python train.py --n_layer=9 --experts_per_token=1 --activation="swiglu" --moe_layers=[0, 1, 2, 3, 4, 5, 6, 7, 8] --tie_embeddings=false --beta2=0.99 --batch_tokens=65536
Below are experts of layer 3 (counted from 0) of a mixture-of-experts language model. Rows are named gate (a neuron's input weights, with its number), up (a neuron's input weights, with its number), down (a neuron's output weights, with its number) and show model dimensions 0-39. Each number is 200 + 20 x the weight over its row's rms, rounded and kept within 0 to 999.
Before each expert's rows: "mostly gets" lists some tokens that are sent to it at least half of the time. This comes from a sample of Wikipedia text that the model never trained on.

# expert 0
mostly gets: "ed", "ated", " would", "ered", "ired", "ted"
gate0,210,249,204,200,182,219,221,210,188,199,208,186,190,202,189,194,179,181,210,212,190,175,210,234,194,203,206,215,201,221,180,230,242,168,201,228,202,219,212,225
up0,209,160,213,200,204,177,157,161,201,170,200,203,236,188,206,218,225,205,189,178,215,149,203,182,204,239,219,206,231,198,214,216,194,183,208,187,174,186,176,191
down0,183,175,202,231,224,222,197,206,167,211,223,184,208,186,153,228,174,225,218,211,204,205,196,163,149,203,192,193,199,215,209,229,195,204,200,189,170,234,175,227

# expert 11
mostly gets: "l", " El", "í", " Jos", " Mil", " Sam"
gate0,197,192,201,226,202,176,184,223,190,230,216,234,191,183,173,186,222,232,191,180,199,191,232,167,194,174,171,232,191,189,149,221,167,188,159,179,210,199,210,207
up0,186,220,213,189,213,193,191,191,186,203,200,209,204,222,179,210,238,188,192,222,191,211,215,210,194,229,218,215,221,214,184,197,174,193,187,192,203,196,178,214
down0,234,196,216,185,213,209,162,203,209,178,209,203,174,202,205,185,227,224,192,227,204,197,208,220,227,202,230,197,207,203,170,215,217,191,196,166,204,184,220,238

# expert 9
mostly gets: " J", " H", " K", " W", " Y", " B"
gate0,177,214,179,177,174,194,188,175,243,165,212,225,219,195,199,204,197,208,221,200,222,205,198,195,223,184,196,178,199,204,201,190,226,206,224,195,215,191,193,193
up0,190,210,153,187,215,197,194,200,206,196,256,190,191,226,212,181,176,227,188,193,216,202,192,201,199,195,205,180,227,213,210,196,186,150,196,148,221,223,230,202
down0,207,195,199,181,196,194,217,178,227,204,200,203,196,188,177,184,218,187,215,195,201,178,180,206,210,200,169,202,208,206,216,213,228,203,170,230,206,181,230,227

# expert 7
mostly gets: "artment", " government", " Union", " Street", " JPL", " President"
gate0,233,190,181,194,216,187,151,227,185,176,185,216,212,223,192,199,244,195,198,195,199,191,198,204,166,220,186,218,181,215,207,191,207,178,176,211,206,201,193,181
up0,169,224,209,230,171,206,162,219,173,178,197,208,195,217,210,213,212,226,201,185,161,206,177,192,172,183,211,231,205,194,219,215,218,178,210,165,190,210,226,225
down0,176,208,204,196,178,169,217,201,202,193,171,212,199,197,173,190,175,202,216,177,164,195,187,210,212,176,209,194,209,211,194,220,226,211,213,202,202,233,178,183

# expert 1
mostly gets: " Bro", " Ear", " You", " Em", " Har", " Mag"
gate33,191,173,231,202,202,241,189,204,218,203,162,207,231,185,164,184,244,194,198,177,181,158,214,182,177,204,207,158,169,180,216,194,210,183,207,203,178,205,214,214
up33,210,176,164,163,232,209,179,215,171,222,196,166,223,193,188,194,150,187,210,196,192,202,202,199,181,189,198,201,166,170,216,204,204,175,184,210,189,167,215,187
down33,196,205,220,212,199,234,243,240,192,183,185,198,165,212,144,218,166,178,205,217,215,174,183,207,200,202,190,213,184,209,189,193,251,205,158,173,200,159,196,186

# expert 5
mostly gets: " pre", "″W", " fem", " Par", " Cap", " Mount"
gate0,227,205,200,178,192,237,211,217,208,198,206,197,198,189,211,187,213,199,205,197,215,181,174,199,221,152,197,214,199,198,206,244,204,203,199,183,236,196,175,217
up0,221,196,210,217,199,210,173,238,202,159,217,213,184,181,170,205,203,217,179,158,199,200,187,156,154,168,196,207,209,207,179,216,188,185,210,190,182,166,209,242
down0,236,203,216,197,180,191,186,170,183,219,189,203,214,198,215,199,209,178,182,234,231,232,219,184,173,249,175,185,215,205,195,208,210,185,200,207,158,182,204,188

# expert 3
mostly gets: "ad", "ien", " land", " educ", " Den", "en"
gate0,210,213,212,182,190,214,227,210,166,177,194,229,178,207,179,195,202,165,202,207,206,201,201,202,161,205,177,203,202,212,218,160,201,211,227,215,167,173,198,233
up0,184,177,204,209,178,223,205,205,207,187,216,211,178,254,203,170,164,171,212,213,220,212,176,197,191,173,217,228,197,215,231,211,194,212,228,233,211,198,215,218
down0,229,210,204,185,187,175,179,183,204,187,204,167,210,192,168,206,193,186,218,169,201,206,227,210,213,179,230,192,222,172,150,196,175,182,168,190,192,206,204,174

# expert 6
mostly gets: " Indian", "ian", " English", " Italy", " British", " French"
gate0,184,204,213,191,197,165,183,202,204,198,207,235,199,219,232,171,204,186,181,187,201,196,197,204,219,207,170,214,210,181,236,193,206,223,192,175,212,206,207,166
up0,192,183,188,240,204,220,196,177,225,214,181,218,191,184,237,173,180,167,201,178,212,211,194,177,221,236,218,208,223,207,206,204,188,197,186,182,191,212,225,220
down0,248,236,205,208,215,177,208,205,202,224,180,187,221,200,215,195,178,194,206,192,218,190,182,211,235,182,186,184,226,187,171,200,192,156,192,197,154,216,190,224

# expert 14
mostly gets: " g", " int", " dec", " r", " st", " pr"
gate0,205,210,197,204,184,202,202,167,198,218,182,221,182,189,206,223,235,178,208,229,153,225,203,188,190,170,196,217,175,192,221,228,243,190,205,155,202,236,189,207
up0,183,193,205,177,220,176,217,186,168,216,181,233,210,201,213,209,213,222,224,220,180,223,207,195,204,204,198,206,211,219,197,202,192,173,224,143,211,213,205,218
down0,200,199,208,177,195,179,206,178,194,220,209,231,201,223,185,210,203,184,235,194,187,234,171,198,199,223,183,196,184,167,184,189,153,196,206,221,210,212,194,193

# expert 10
mostly gets: " |\n", ".\n\n", ")\n", " \"", "==\n", "==="
gate0,193,211,192,194,188,215,198,178,192,219,198,217,204,206,175,239,191,210,205,211,206,255,166,197,197,170,270,204,210,176,222,184,212,231,223,186,166,213,204,222
up0,243,211,165,179,170,227,189,204,162,192,218,220,238,212,179,199,203,204,196,167,201,175,180,181,185,202,207,193,201,193,198,179,206,209,169,193,185,187,199,206
down0,184,198,253,196,198,224,210,186,209,190,227,152,168,203,209,203,216,186,196,186,232,209,223,220,207,186,165,239,202,194,171,226,187,183,189,195,231,221,211,219

# expert 2
mostly gets: " (", " ", "–", "/", "(", "_"
gate33,154,209,190,211,183,181,201,201,208,197,214,200,195,202,200,232,218,187,186,223,162,196,216,220,245,201,187,210,182,228,203,198,218,202,196,211,205,204,223,167
up33,231,195,193,182,185,210,155,210,201,232,194,217,179,188,189,203,196,200,184,186,211,181,186,193,174,198,205,217,214,188,171,214,218,211,187,215,181,190,191,225
down33,175,202,196,185,182,197,180,221,225,193,226,201,203,192,190,196,215,199,199,247,175,191,255,163,232,206,211,185,185,205,195,196,221,222,222,219,167,243,216,166

# expert 4
mostly gets: "s", "ers", "es", "ors", "os", "ens"
gate0,196,191,191,213,189,184,216,208,250,191,226,265,206,215,218,181,207,254,212,201,202,210,186,199,198,173,191,176,247,200,182,176,218,183,189,174,217,205,195,211
up0,236,194,184,209,233,179,218,246,223,163,185,199,202,211,221,179,214,190,200,199,195,210,177,217,186,225,211,197,225,227,191,185,179,169,217,198,217,208,184,227
down0,200,214,249,209,239,200,202,208,195,179,210,160,197,175,194,205,193,216,224,214,222,200,191,172,219,185,192,229,183,192,187,217,189,201,215,215,221,186,194,197

# expert 8
mostly gets: "1", "2", "born", "3", "4", " comple"
gate0,195,172,175,201,241,200,212,178,207,213,189,241,195,187,212,221,208,196,156,220,190,223,198,180,207,189,216,226,219,224,183,213,205,218,196,168,205,205,238,194
up0,216,167,203,193,206,217,197,201,223,199,195,178,235,224,206,208,213,239,184,186,216,197,216,208,192,215,216,183,216,219,162,207,177,269,178,176,187,193,160,218
down0,208,176,199,185,193,204,212,224,234,156,187,193,230,207,162,237,225,180,222,190,200,142,223,202,203,217,183,198,193,182,218,185,194,181,217,183,217,231,210,191

# expert 15
mostly gets: " season", " film", " part", " def", " round", " album"
gate33,219,199,208,198,162,203,197,192,198,159,213,160,232,177,203,221,233,201,197,204,158,186,208,200,198,170,190,197,203,169,243,193,190,217,222,201,233,180,220,210
up33,198,207,178,194,217,230,215,207,187,198,225,249,204,207,194,219,144,192,219,185,202,190,226,185,213,163,223,212,202,188,194,175,190,186,206,187,216,211,234,201
down33,229,208,185,211,177,227,222,187,200,180,175,228,220,213,222,186,207,195,211,197,195,207,203,191,187,235,227,170,165,207,233,199,249,221,194,192,165,230,225,209

# expert 12
mostly gets: " the", " a", " The", " his", " an", " it"
gate0,214,174,214,188,226,202,198,213,203,227,209,192,241,195,213,213,200,191,219,185,198,209,189,219,195,193,236,195,190,219,218,211,212,211,181,176,212,149,242,208
up0,175,192,222,191,213,213,204,196,177,202,204,212,175,238,213,206,196,223,239,188,192,206,236,226,197,227,185,186,195,178,149,225,164,202,240,195,199,211,185,217
down0,207,199,211,215,194,219,183,238,213,196,225,217,209,203,212,162,221,223,227,176,170,176,224,224,196,195,198,198,207,194,196,236,188,244,185,227,206,189,198,179